Weights of a small mixture-of-experts language model, trained from scratch on English Wikipedia.
Experts: 208 quick GELU neurons an expert, 2 picks a token.
Below are experts of layer 2 (counted from 0) of a mixture-of-experts language model. Rows are named router (the router's row for the expert), up (a neuron's input weights, with its number), down (a neuron's output weights, with its number) and show model dimensions 0-191. Each number is 128 + 24 x the weight over its row's rms, rounded and kept within 0 to 255. Numbers have three digits each.
After each expert's rows: "mostly gets" lists some tokens that are sent to it at least half of the time; "comes before" lists some tokens at least twice as common just after its tokens as in all text. This comes from a sample of Wikipedia text that the model never trained on. Tokens count by the router's weight.

# expert 0
router:080137173126136144115123121135137138149138184145149117130116155126094079090154135106150122139112120148122101123106101128132126128138144148098080101131106161106129116119094155147139146149072168146123101130110150138150143172165147143133137112162107158119105143133136161104135161159137130099123149116120117143125105139065146120127138141109120115149144121121087104163098154073162074115131143127121121114143118098135075106136156115132115158107138094129109178175127088130130139176071128155115122130151084124130144162149093159107075132085100135141104168113137134128129178119115115120
up0:122148167183121118123124144121175141163125167149117144136116140119151149103115132154099162149124145135095110162101158127130103141165128109129102100158156154146098129114159112125180151074129086146139129132103130127117094142169113130150125137070129142074087128109159118123096115106086116111112112125100124119160129133144121084123146139093143107093122125155149143124111136059135060142161129117116123107073140160103126111163119126144124121133126172145108168140176131120114121099111101089128138132131112088130131124065091150141117149156149144148089141148108156142146139121099126133
down0:105129129129129096183147088150109135124148128124145128124166129147126111115116151106166099116134112154181130107093097095162107133127118135098137122070092117080136114136141121135097098177094177143119138159128128164122138116079090125154170137179119114167116178132083136097168149162094098117117120141130081136109125122144114136143088109129131146081151138123106116166110156135128149142138138107106134133174100127137093142151172095100138158108140116092104114122096132137102151175128124160113136129092122170162166151164150110136114122108122141113131114125099128106145120149159160133
up1:128172133135108123131097052140105136148162144140162168114098120162152130132106151126120134163079138153110140134119125164141139140124162130134122108168182116097078109109137149163124139129080158156074105127164112144152111135143152140115173122121151144161110124091104153117106108138170123133145141079170141147115109161098139111178139115128109127130103128162122153134107122155103134134140157124144134107129094140144121101138143123117055126087093127146164151097083133145115127141139127139092095111122103119094148104110075141094130131144137139120126119076118141175122131124161129153
down1:128102155125137118143172141119134137133094106127155123075144111116140148078149115081100153118145113138110105141182095133106136148101157109096158137133088155124147131094125139122120164188122124132168097138101153150103092146161100120179121123113142095141133126128103165145145099110116181122116151132117081108095125167159103115142139139121100153115137157190140106149121170120119091105146112117113131116106127121116141125143100113122139166171131098142075132152172149085136145139117129137118066127151134126101147158124141104132145114125154133119110113140111174108071141121176109125
up2:126147090137139120130119141105125140084140094136167096164105125113098134123129105129164130147119126120158148174101096146123131135060084154116116163154139149105107119087133108108158162168118154153116113103114117086108105125183129138163147107116129142143116062123127116117149152170111157166127143124143113140136145122129119097139139160123142069154114164119115131153150081131165156152094119119078163117140129108132094079115102134143130146147100074103109144129150112153156107115147127125145128123144104159063131128116134149127139194133145100135106158158138143126101116143159139131
down2:093133129085118093106137150115124159137144151150142089149149138115125138105088178150090106128130115112145125121132118167146165105150158122103097117123159115123157147149116131151156117111108121106087129155149146112138159134117076116139104145103120142114122120135146108072133136149160156152102140070153128134131146180140156163125127076130127114146134106121158141159146107135087078096150153121165119124114087120122106146129163179127104170131130150126122126117099103097115123101121114143121148171089144102151110172166085148127126111111090109130137172146170120147110128094094177092
up3:121135156126096177073168144141140138151133151107163118133101139109142103130108158111135152141089118163119111159117170143148092166149126130080100102147133123107115110149125144116133103138153141163091150147160101111154106112145127135129110107138140103126084159128095155090188168097151130124114105134173171129132126110108114124124124134090084141108149106138102100136103127109159092129129156140159127102152131105161099117120105137116125141100116155125178146104142112140122177171097129123152132135165106110153090138075127113101130103083123161085150155098107167153097149152120108127
down3:105119148134115145111137116062133126140130117145127109176130130165092159117120117172117104097140144138120141146110145140145148146094143163131133136113084144104125121109144178110111154135117139089141085167150119112151072165127133108148133147111091111124102157117134124133108117197133118127164126110146086131143168149164128086109116154102134097122161142135140155148154146100131122131137127137146157182130125155089118107140141138154101128114139134061089138155148119123108103114105136152141097120137093131151152121184091124084113147100172171098113137118138121132138128086077085116
up4:127141110127104121142175115145111147093130147102152112163073082111149113171125083142125133124089111172133149121163105134158148157105096149131107116166164112125160169169147105130143142109113145102114127152108132094128157117140117163098146092174144173096114109140129125129117145124128100094119118160136117134146109118119117137144156091136153084114172154118156140120111143126102129103062146142101088108164094133128116148115163131104130169127107062080100109151129147138118120162135117126113089132118083124140133105118124144159129115121138140193151172132102122110152128112124163126
down4:103142095156134083106140142129107097115150129117143134082141131134100106164138154125081129137107151094113108140146117117110104137167141102161108155120080174159123112157087149174158167089083152109123146152127131156077146107142123124165093112126105143113119104123152096145063109098121152155102127156138176142146129120118143126106096122140130115127104118139116101107098121166139134146164130086110138091106153090126149099102143092136128092137129076155125125169120164151157109125120113155126149172136169130168125100163110116168144176135124142134110133130117170131144127139120113141
mostly gets: "s", "es", "S", "z", " States", " years"
comes before: ",", ".", " of", " and", " in", " were"

# expert 8
router:134101110139151089135113090130130107143125164127143149148139116055157146119140130076157122124136138131104092130153123124099118112143088192107145132136109093158124110114138150131143122111110117189089107098166137165126134166118131104069116163137137169138150105139149091110108114100174140172127139108164108106087139134125131120138142139167112144139156155145099114137151116139167184081135181101139127151140129152150138133108144116198096123140132117131133143123091143113159141142120110090111113132133179137107129134114124110141139101114139120110132142169127066145094137113140128112
up0:152117138129155135104134064149117112085123140128128134150121089134162110084152165112153087152116118138107135129154100090126118098140067144136105127153137167159108100136116120120171131121149130133146129119151129140126121101160093163100091140129130091064110133100138129118123146138118110113161135159098108127120136118118145083083135140156149096128092202125155131118142150124111144138154138117154169136138117126131131145148187123160177112120140143126130162150147124099097131083127123101109126116147127086121104132131186156152113110100178114068110145145173160125137118154135106132
down0:121089116115152108148137140149169130152119126098144129173139137135147163138131149091168094142130149122111113132090123139143117126122156124124149087134119133133185119138101065147092117111096127150143078157155170155123107150141129135159127134123098126146126124171125123116109112142102129095102127139151153088095151106123124108100119152107122142095147145147102174125154142139146114179117085184078133098102174132120119140155101155103114164103120111103135133112102127132129145154141127156133091096105117172155131055167112107142113157111104076127142141166107146137132124074143146105
up1:165190133127159149135096124179138151129118126123140135153101111119125172110122198136153105126133132116130130140131147135109128127116057190130109134114111123125125095102132179127132120118106158176141127142105143139138157131177113148068075138122145104100153122113145098109110184137145141132097097121100119158147142142140129137150107114108094102163129137169125124148162082117139160108144121158128145154143089125138108132147140159115128082132133136116091112102117142129170097136145090170107114124109075075135107179136159130138094148125154153133113104133124107102121124141143116116
down1:124144120143150127191130109123144120131146159140121184124133148113155130090112129145151133096106131129132090149083083072158116122109127139139147128150141093115101088131146080106092105165092135151103126116097135100153160143127131194103105135125142121134135146131139114137139147152117124113138160138155134145133100151146136140143133116104143153148139097178114146106115150116123125147117117071140095148133132122125110105077118087101124174142143104151146158130176154124112140074110132144177139074105097133167158081097080138128130102142099139145100133119174121142120109155151107162
up2:118098109138114154139113113098130151112142117165160129145168114152129116120107158133142113090135145195130162099101123114149101124130136188112144102170123115156130123108119116130148098101115121113177118098158122146125109150086097162169127156100110143157114143164084136100124122103142129103117108110175106106176152144153132146125090148133106168154115135143087122139085144138178135149140116181099129126142090128101068109086121137131120108095145132084105108131076137142193113146127117108130094119104159136146111123160149102116128149158095135166131134146148095120127108129116128122
down2:132160135154129144115120080151110112127108119061153113132156107085088119144127106059107127149132137119086142139111112149101112132169150116090086101097138093112114102125101131098136068140133074116155160140154147161147151116177110154130140116138106139100115116124158135097159146177149142162111167135140126150090086150145071110137133145167131126112146144102133101123117117120107178113174115143131123128137118157134189131175129088143124148124142101146122122160179120125112122128129116124140152115155110137137117109137140146118128118094148114124121102144138113103129186166136140137
up3:111147104100114130128094149142101109163102129107139184188121114146133139160138123102137097104137182132099141100113133124140150153146135159107130144161130147136157176102081127106148108127168114143130114153161121117127117149134143144128192054121128158109155137075145112104149131100125120111122093106184142142129139139092127123144144149161138112129111149085091128080143147144089177146125120096098132126069059138144119166135126129076134121123125109163137127119125126097141133144103111139163131135132156114134128178114117142173108121151135130116103125134137129105103153093136131104
down3:168148139091159101160164113124100144113127153134149132113119124112087111147109095131151093148144160142106113114089140131127150132115146136141107126120146099151127111127150111146169155138133147085120147134103140168088134165115131098136098068143111147088102144142097154150129162117154135175146098137112144130163060108145131140112152139147170148145142096135128113129156142084107110104161120146089101104090099094161081119128115174090181120162065128120109138143129103151098146101149080129130105122126158150131127132135162122123108150156088126153112153124145134117110148149136154103
up4:111091156125128103088116111163127132132131120114106097146151117100130136142122119084152154131115115133158127130130138157142108135101109106142190095149155096152137132128088154108137120129145134097093106083157147154119130155134142099109160114116130178104093116124160113121120166138184096147120159140128102135132122084159111148153188138121128092163121138134109111085097114117107152108114145143119139144123082168121176138122161154136124136112106168104150130111079132141161124145140158113143112076132107145143121124095141098145127088117114115050164129162139142115109129155118132194
down4:134113102137143162119131124112118134143155126133142099117107143091131113122124112170151149111126194108142119119142132153095141178144087104095142110144137111152122107132123128147129128117121122110177133147175123120131093099112106116098120135087135126138135095132206150152112141126136125101113165103095111139112104146146146106157119141084156140133111111096119105188140128103110122106190146097138138144099146161152092119108111129108100092122160149097105129137138132132106125133166114120171166148147129148167137113070130109115120140171150121160073113099060107179160127150132140128
mostly gets: " •", " (0)", " Clade", " information", " UTC", ");"
comes before: "-", "\n", ":", "|", "=", " •"

# expert 29
router:118080145139160193131116153120103117147125140119128133114142093147139091132106127110139107145125116164096177119141113113176111104135137115138131109127108166110093109168126150086147161136106140114115142152110136106110118116131163105125089123095106124140153149171125138131136112175124149106151095145121144141128140132147113151155135155122120148130116120130134104127133107159093091123114119139093185131100110140117122146122106129069128148178161156082084076140154086154160134155121191135138154149093085106178095145129128143087109132105087155143169120125129126109109150160092144110
up0:116120118107116099077081111080090143157139116116142147119123125146156115159130110083138113124131087135094142150117150119097108098110144169102092140097086139087120187126132091145114109099136142110148130110108171139112075151128104160157114096119102136140106135143129165144097156158142127132154184151124151162146123127106181127119145071137140108149138143155156145106130125126148117115124121144085130125094139134133109149109101140161138174138162149104123114087079129118141130142140139164127146088112102156105135110146164094095174168100108172104118124136118123141140129169136147114
down0:125110148117163145156177115158108137079143082136120122132109107118135122145152134173108119151121108134164119098102106148171148148136080134150146135109076141158135142189121126118120101132133146104160143117166109117154136109106149116124134112128087115136156161106092132095172145157138146088120112074098116097158113133144103115119117171114148140137092130094161104152116179115088123076131149128143120125154082164095140093105148096127110140105115134172099109157156140146138148164134131133152128182120120153152091150115117127162114134106142141142109142101107114102112168103102096126
up1:122123110132160160105121104140116137121109088108137153149126139122112178059156120079105133122119141183116118125167140147142119117144157077103142145150134144115170123164122128139126134077099146123113107129126153073117120164099125164173076093143158095144100090122078143146093125152185117099148140161143135096163125085139133131133101075139130137123139115109182157154126115140145104145123129108139140129150137120143098140163127130139122124159120172156152138117111099165146112132122117148122109155124122132104154106126119077112129140108140144112192110110174131156135146117122112102
down1:102097163149143120135098146134136100109117154152094122108095148124114100151144163156135121152156128071141103130114139189066132160151112147134159138130122107129102127113086125087125137138138110110120116143148098191150140158124133090136126125136102134123157122096158094127075107145161127160108113118090127139119142145141135170121123121118125120143110118126111142155217119137136167144119113169143165115148094128114153095106119123122138139172173142140100125100173146090116177117121119142131102117130083163155108116143105111164120107122130081109082153126097158120134105124139132103
up2:146160155108129126093144174129105119168131167121097154090116110104147133141100158129154149143154098120095119108135131130111174149126121146139160146116101145178100138131100133089145110149107108111105120104126135137128131154102113163179144115134218142148122130108156138109114135175143155152109110145149122139091162133121102113119124075162124125174113083139116128130159095168157109141127144117154181140128114132142112114092114125106113112150163120124122093077151152116122103112129143129131133158150094168118128106122101108175106118085133143144145114107114108102125139146135100204
down2:151150149147101128177165110117130145151152101135127147115154149140171142107130115054111142137109143158171113140092118141170116135106115128148123153131077092118149117129117120113108118140125105121128109116138128135118201153130133129142126128132109125122092128130130111139104121087068101162128147069137108149103136103140093162141089149142157146135146165130115088170159104150136121130114120108127116136108162110145103123156177111121119101141080105173070114123150159154115108151124113138095112135139139171114118134148135154144117121111154098112123119094104179163079150167134086133
up3:169096121093116154131136167076175148146123146132092117134112108077139142119156118113087119113109124125070123122134122127110108103113151130165144130109101097088135122173155145126104124113149097110131094132134138146160097201149113126137115136120120137104167194114120151133105149090115116080127092145152157123128139128123137115142121140150125135170130107168113121083133108129126113111144058116115108132134178151153099123127159154109111146108114189126154089111136152147153138160141117138089154138113116113121129159147135126146140134139083145106186148121156115155106156106144155113
down3:125143111064107119134170147128127151140109116132136112139124123143143130159132139145138167112117131142183126123106126162168097195149131184147133147112146156134155161112095157124108110157107123121119164158137112125125124109089118099160122103103114135118134085130122123154166157177108111133130132118100118109091151096121142150107143184106151161106111103122118136137137109177105147114128109156139119106113119183082119135089107158120161075119153110112109182173135080112125109093081135100170139119133133144099125102120130065160094127120119140134122130107118117098161129139126131138
up4:137087143130133135141099103098154156147096148132128117116160112137140138098149118148142160119127134115122153162141103146141142131133108135096107116153113112148146092161175125102139086130132146110139117127105161107178097159117128100083096113099144136188133130127131096173105114149130119129144154146149155146114159129130142148144175145149127143136126134139098131100164155128154045153095139092086166149064079159106159130127125088119156106142147169121104127126118121145152114155146116131082108117104103129146083114107128146122097153128087146134123157155143070105092134153109121136
down4:093126092121141127150138121121087140127147122112109156134132128081129110164118097101096108166118155179115110131134136104150153140112127128168155140120108131105108156101104141126122162184072136148065113135181104141089160096162121126193169124140098128112132134103132127084146148109121141120119111096126097121143094125151118092125129109112119163119139076173126133154111123142059180136125095175133142140150127088122110131121115115101116120111131141138141137136144125125131111135085173113142165149152164124135178140104169115120167122134129128124147092150103170123121149116134145106
mostly gets: " ==", "\".", ").", " ===", ".\"", "..."
comes before: "\n", "|", "-", " The", " He", " In"

# expert 17
router:097103129125159195126104170124127094139128130129129106133125125176108162113161128104147133131141179116112095190110118145113126188126125152119097134147143122089151147104162094117126133116125116097137134099167134105110161101125126142137159135133126134134121131145134077118110156148169126109104117173081126127198137152161103105129129156146129093081097091111170120129115119101119109119103151132101120151106127161089116158118126104135129116130155093169146147137123117113134110160164122180116139126139131091148151111132154120157149109138123112096068106157150119108087080158123126137
up0:150147145122190149083139137119099139135145138139132135146141144112138097132128116150150145147149104143124090107122153113149117152123139152123096087092112152118099074154158131080090121134135174168124091068118099148122117111104121148109124093151102101115143132182163111120157134106128090123097098114119165131137120148106133140149108112167084107118150163107120122123177136115118075139134104155112151103166162114104101140159134128133164139117155162143114151154126141135130128123182106153136106124131128085156148140156131122099158138134118117128152162170119147146080134124050108137
down0:191123137145142107167162136156169162140121119137096115131111153147120093134144093143122110119139143119108094144080135158144100107123105108144120129035116149163129181144156139140129070107143142121098124106072113135144106147168138117179111156164128123147136143096167150117149124132125145130102162149142154110144113127102140079084139117096121135119144105129122091177161143168147113112106127101104133107106139146096129121158086069136105109089103164129159142139124146105129105108107165142142135127130125139117110121109113117121126111144160105120154093125144166108139129111119147161
up1:089109141099098157113138150107139116121103148127099094111095113147121144140108150153118170133163134132132124128146156135122092134132107158101093135150166157115134109110142139124145153110118151120151135113144107102096136098105145157138088121179131148099124081166148138097152091157123161120121108127119134157191149155144093143159164106136174159104107177154141128153112148121153106110105073133143136135136112119039148121141090132127144150123128100128100103128122096181114158141148101119144146106148158090115168119114138107128156143134124132101116120160068085103131140156122150127
down1:116163135117121137136114109154129136108150122136145180160137114166128131143085150126129134126136096116099099116117153137159126098115147106133147105135118114166106117118163109142135142109097119146157178092130100115184129120113141148151124106138118159101175097135196145145093133139162143099145158155162103096090152114118110132128107118128095103172135093140141148121106048108115143101092097144125151143110132117178182102102139108069098134168114125152118137099160134101123130130111136135159115114140113121101108113091174140167094159145147112131137111134115149139082136085150125132
up2:139112127110137138129115128132141139185119128100150134121125109092141127176118133120149179119132163129106151126124098133151144093078123109132146099182115139141129149120130101149121136094129149122125071105094145093157142173119137103149096124125132131161164143137115137116106147136204107109146132124115105125174125141129120083126114082126142095136136113138145171127167172139107116165112171128138134126098157110104098171160114085161099145124144111186107104084146162130178120109148109153072164088100132121116165151101117098169164139150125117125110136137116146123115125113138135130
down2:176189134194126086113122135105134153134172143158144088102132115099143108123073121134116091106135144193157105153133127126126088123152158145101118079140149129145127119129157114115136133112137078112112181148148111097103144070164135128095135124125154153124146089088126140142117102115104145129145112181124143098133104164100104136144115132123128114146120150124111132127123106129130160127159145174125115120097109109183127128142135097121127094127105145109102113193138132116069094152104157119122140161161143124124118111133145136110119085106128157143112117159127133153132165150099124135
up3:157141101108075150172176132115130167130125186143079124133062097117094124124144135160166130116125157113139114165089098155141110156145157131103129126105077086125123135130126144104112131130133152101113091119107096108095088090142139126119148125115102120154141142118136118102140154167150185117162118142125138152160095116100112099079154118196134106134107073140121119135108118133153158104153149102120172127136151129161099110117122123155145098138126126156137114137123175107141117146120126146103137119119119171129116166123133126143137149142097131116111137130185092128149155120096114157
down3:121148174091154151158126114155139146143103120140102102106157136074118096152118145060135127128145113126114093140160151108129143123083162112112129162071118183165153173123105066130129134101095109118119106120138142140153126144114097141136134082078119155121131125106152143154169103127144124121113108124132149119111175133139161110131147142099173139153118134158147153146132128142117089125143102131092146161073120077124139127105130107109135072149153189095126123177132090099110127127116154103145130173136139131117123128105144143134116157144137099132151105126136104144147144138136116094
up4:121142102146128186124174148150120103114137142111123112170133133143136115105108124129130105151084119135143111120100165085140082164132133089124113155131142120150175132125140084153120123132102161119142141082140145165097114135103120130115137090134120144132117125128088137147128145098144130135097134143110125129192091123122130114142124143138131100145123150089115158124205114112150086107122100196111159173076114121184111163131087145158148168087128117139102147120133121113126112146137073128157116120106088128168100122134151125141117156138112089132133091127136157105172111148114149116
down4:110090135122136108128092100111150094146172129107151136136096139142102104102119159094138151140145138115153140124129096122099095133109125096157149098139105147130114149147134123140116095102146179155092075106159123105130139114122142088118154155062156124132141150112140115128131131146130103143118113141142144118119123104156154133113064140151099133123121138135093101168149127101115134119165163109110141074140137097127122144154151144140181080137154146111106141112131158130099195152078106094152178188092157162140140117097143146156144123129101087144134130150119101142130145134148161121
mostly gets: "'", " is", ")", " was", " be", " ="
comes before: "s", " a", "-", " an", " well", " also"

# expert 9
router:147111125156134139137151140099133127117179138141168130127102147108147134141109128200111107119121093152153128129121148152137145116120140178080151117138106143139093140087092142130142154128147130104090137132154124121128126152121111136176131164156125141115087113084092109152126139124126139150095122116124164131119123142159114141077107154153134107146138095080122199134130120151143078130135128094098131134145126137116146120093090097123157148079128116157153135107130058158160152082101127093121116103127097170122100135137127125085151150145095120146136107062101106159145100136143122130
up0:101155144093132131096130145173138129155119149098163114148148115102139090091154155152138127111132127074113098142156143167131096137110114137124151100143125093141184139113098103128091119094147131116106120158125119080110121147139152159141114201135123146099162090157163139166124151118116100132077154133131111137148098125159137095116079157113146173110141086096143136123133164121121080119138110117152133133152144171127133126148128086129142178140110123126125114099119135084129172142117161130108135099135150139153136160107126118094117120145131128135169144102104115135160073114153076138
down0:129100135129182108123123154106123098072118154151181109154096149113109125101114140107112109104147140136146103156118116085180128131162143082125126126138073152121106104121187173122121104088110122128142085125132107111129106101130146129131140089168148135123141137138136149128063082156138112181138139166096160119142153115105118162128134141162077093135121140165152148146133138123150143156125123137182103125109112151125149144085113154125145109147147166146109156141137149136114078107149117115084085111123145129116103128183130123147112109112114144131128143106122119135163121102128156091
up1:131199153128148110155190158119116133119125098172144091110124149130142135129132148097156097143127129096111110136145122145149128114152118159100094149113146158104159105180123087154157099123188125114108100116113160113159156128103171126102120150158151122127136093090126109161130168131160132111119167150118175154126152127120116088142152139117102137129127150114105124118106174107134101141162083128124123113144142148141155094129141104128120119096103107131162141092163099105136147123131127149099149118133131129136157130124105066140124146128155097148089092077100105088172129099139099144
down1:123090153160141131140124151137140123123113162107095136154136163104104088101120151106117137142117110158110028112064134108131133097106109136153112144117104105152198110069105151169111107154143096118114092144152143094124140120143123164139128126149165153098095124116156111119146120132147143118158126134159183186096117115133139128090139145110113142126108140132126152120127121120127136106114124086123165147104137091150111124144115158117143145109097148128130166134109143118091112170132176130202141128103087108102107136122127136138122169129168113125136142137102144148148122128151106116
up2:091133119144136145108116181117165145135125169138108129116101124181126125119100112121109100156118149111140142133136122111105125091129170151109169127152137169160118143108147111137144127132147111107140163110104098124145142128095097138140136136151099134128110106130152144143094172081123125107139124147128139139174135165120151148128114154138073111113128128168137140125081105121107130101128137089101082090162101174164103140118107124096135161082102123136157114102110075159120094114125131103055156139129151108163127088153153158113107147169086104160143128106114158149127099148120109172
down2:133123091141122150179145114128104113126128121095146134094128131093117186143154150115094120095132108149128139122089124132136120136142162088129156168110104122126140182153054167150086157174111136064108071135158125139122119089137139104151099121129098113114152112166078145092128126104160123110117132138101094136156136077150143143103111145127163145124169142123138118127123135126142114109154131144172132154137109072137138104138130119133150112115121147126122163124107137106105158115121116121166129095126112145093144180147139136099128153164137148095123095140125115147125107138199117154
up3:153138120134078121162111130124117165102149146099128153128101101101130103148137155177108137152118123082146105117136139133146155146132138132122078176132158121138096114141091113181155099165094112120141139093149120164150176133147105110139119123125156113132125192149135153105105149112138107117155158120160104094169118099127101110091123124139114157111103140077150134176127146134148142096119103112118162159107145134170116094081158151143130143130101089116084100086113111159134104097127100120156133153123105140109095135136104150146159124116163137111167093092151141138175130153131132125
down3:106206107145138147119145117122126138163172153108155131121144115130125083109154158092152161133113098151142154129155141140132123121100143125135120109178133148124161144114119136071100136138111129143122115091116139133108077113119133095114144111105148071188113130138125139171151139135106127135115099140126118102082127109183141143145092099138154114121144120110127136194137159163103081142166121091135138129152147155094091156091183119083088113109112129109136107150108123137125166150148104143091152099114140141113147144178094098132137152130105124127107150123104101127126128121105138115
up4:124150122162113100156141132132178123164132116137138107221108137144159111110081142139089142074092134133125133143161160102137131121131127118158155097179116092133104101097172097103162109166154121170148144130129123153127131138102110108127119155119168126119132135133165125096165120130086137127119132146107135149151110184154115139115117110156102121122164162097137150123134132094141136125126142095120141165121081102096105137111101120159136138089135102127110141133108171122170126128080136144158150153097128169130137119137104144080120133124087078118113077125125136135121138130098153109
down4:149097151141130134086117137111096133084156131082170116074124105133086156148148102101129103161154159137124152105079069143145171152139157163094127151090128143126093167129127154138115155123137160114094140137151123125095153100116121125115098148116081130110080103094128099134118124105190177113145175137133133102157144091115133124131124147135136112113096175138143144136108135142127107094130130146161126116105151151124140133146157126130140102147133104115143089108140108149101117125159107120106145116092132132179123155104151127158141147162123133099086153117096108153155111154170155156
mostly gets: ",", "),", " including", "\",", " like", " included"
comes before: " the", " and", " which", " a", " but", " he"

# expert 28
router:139092126114102119120121159124127125162125108136130126115123149083140142135120156146168124138091091193078124114135164117108143130120104140139158107120121127152200156138120105098137089144160147120130156096132084140112099082109102135113088149116097136119152142129088165103168137172107129127112066172143112145120108140161122124130158140120145090100153126087189089136122124112174117156115141108125139117122099102115124131121085126126141115118139149113113139109152128133168133168145135152135128136126119120126097139100125127168110151147129119053121100104164114131102168074102131124
up0:074103118103113143139108144139146153135100133117152123159125143131166156111107166159132096142110154135109107129185098115099162143136173086108114096124112094154150129118155109158161161125116120133127152155115127188135125117138108144088182089106136144164181128124173104114119142143142109152127121120157098103099122152112118101122095110095102188136134080087149134146081128133132109143132126205137124148124120135115118141141130161131141132112110134148105135132132089094127139133111103145127121143104138120142146175114153112133105131094136066153163134171154127087095122151129111129
down0:101127142152143197116122096109131146154158145184092126149135109123107116121138154113141166112146090129141134124101124084091130116117101162104132093131104091100111158156151117122128141117107144101131126151154161133080144162131109126114090134152120141130107123128100124148120120109115119180109158121159145151095169147103138149103077115123139146131116112157095119084120170100132159131135124114114195153091180163126140146143080113139148096121107121076114147162124132159126083146142144151123172121137101112148126129142103153138128125174107132147110145099169148086103083114112126126
up1:131097134116105167123113138138140185090086134159171156089127111119105162132102145083156164124125140092107128183123147129109118158171081138127096141111145122125154160141129105165134101144148059166078135089119145170145136141125117166125155156111157153101110126144098087122105144097143141129112118134125142135130125124165127175135131134121123117106116158139122109130093102132149087145138143148082089132098098145147165129086080153113124131091151103164103165108081133122131132109119163108147112094092126142161113125136116113127157143120145120120122098119124125166104131112167114125
down1:150130152126120134161105108123133153066149150102136153135150090116124081123098128115145128162137131119141122126119121164126161113111129151151135153086133115099158121146180138112112099158137124127135131099137148148115158139178116091111131145136078127094155171098154137134147159147129106135096106146157138055077120132113157090131146126125120098158140115091157112179133107168102106104110112133154136154137102129112157108099149134128094121125129086113081116125129121122112147111114125158145188133098184135143099138145127111129118172090124099152134124138121182140125107136173107077
up2:133124085110166136148148143089156121130129109137130139162128150158108119132126173168129187116135134130131099131128102097117126115125138137127119133142109119130114091204121129123150128118106088112130123149111147148154144125110127133096088124135123135120125140111125128104206110154077116124133191081110107113146121116101092151166163146154152099149142147074170105103144167085136105147084135112151158096112068107125129094170141165147132113111074126134118131125120131116173125122166147155114161100167127121098088139162141128104125151125143141133145141084115130123128127093136128122
down2:162159137074096077089155126135102126114116163139132157093165090115150104161175181073125104156113120144118105172138143128125133135103106116114159144102120144136115099098142126143108162127145111129099175138120080102172151121132143160188143154134127147117120146124088159083109158147118149114107074134124136136101168138118161136104100170147145151171111116140142125134127121118087131117118124153121109106109093139138089138116124148083126087139145118142072147137133156150122101121132156109144141175148122130142085138133131149159132124109105105105113164132137109130139082120131150121
up3:148125128172142104122122120163150152161113104083106093164140129144105126167134117131130145121127155167067087150133122130115111145105130140160153159137157118152142119137087102138126127128161112131176165145069149067147080116111138098147154140096110115142131114149164120151098136125136117102091131110099108124153126169155113178161120117149107114124123121118162157183131141101135133085145118119105126129136109087163119059119162170135114103125102142107109147152128131170126126152146126102110130093129137131113120116124093137079091125102150133161113144116130160116088086142157132136
down3:083136131091138200098093129130135152107123136117101179116127128118114108115099121115158125181121106123146141115148105147125148141182137097098148124123121168112087120148128154110141122120111116149128086129145162128144118143116116121124161136136144145146155128110080138152149160086133126120112139154151154145143169166090120060114154097150146106101123134113102126102083124111154169140115131121079162145084151117135131134137128127139118137136184164158117135083138105132087123128075136123155117126111127179170114112122115114146118125120134157123171122106107123062131156127125160085
up4:132116115143144141113063141107091144125126127112140120170137197136174141144125117121106131143124170137149150113127132080132136167135142136114140099141105157177140154110160121138156068143128154097147114093085139153128112163133129169158137132113117141101127131126063143122131113109123108103136099115164117175157131146111111098111121135121141133101128102119177142107077074142102070116119115123130105139122157108120116140130113119107135150095103092119139135122111148150092151125094094148169112188157100164117126098135138156153134085164161104086122123156144142107142132103129127140
down4:088109112098133106135130117137174142161086095123124083094133119141107119146098138134086096139162135141090095090117115152132129101107103149149150095139121177165155106114109151124120153111113163140162124148111081115134117163148133104134157110097107120145145147139163108129164172156165151109130088122128101140128143132120108087127121112165122125121159127147149096158109171105144169147093151114119138111105143161189168121106153121149101142157156109134113087124120142148178116155101142128115121110118120078125097135151156138113084166099078124139127149118114167115132159126136142089
mostly gets: " University", " School", " War", " Park", " House", " Cup"
comes before: ",", " of", ".", " (", "\"", "'"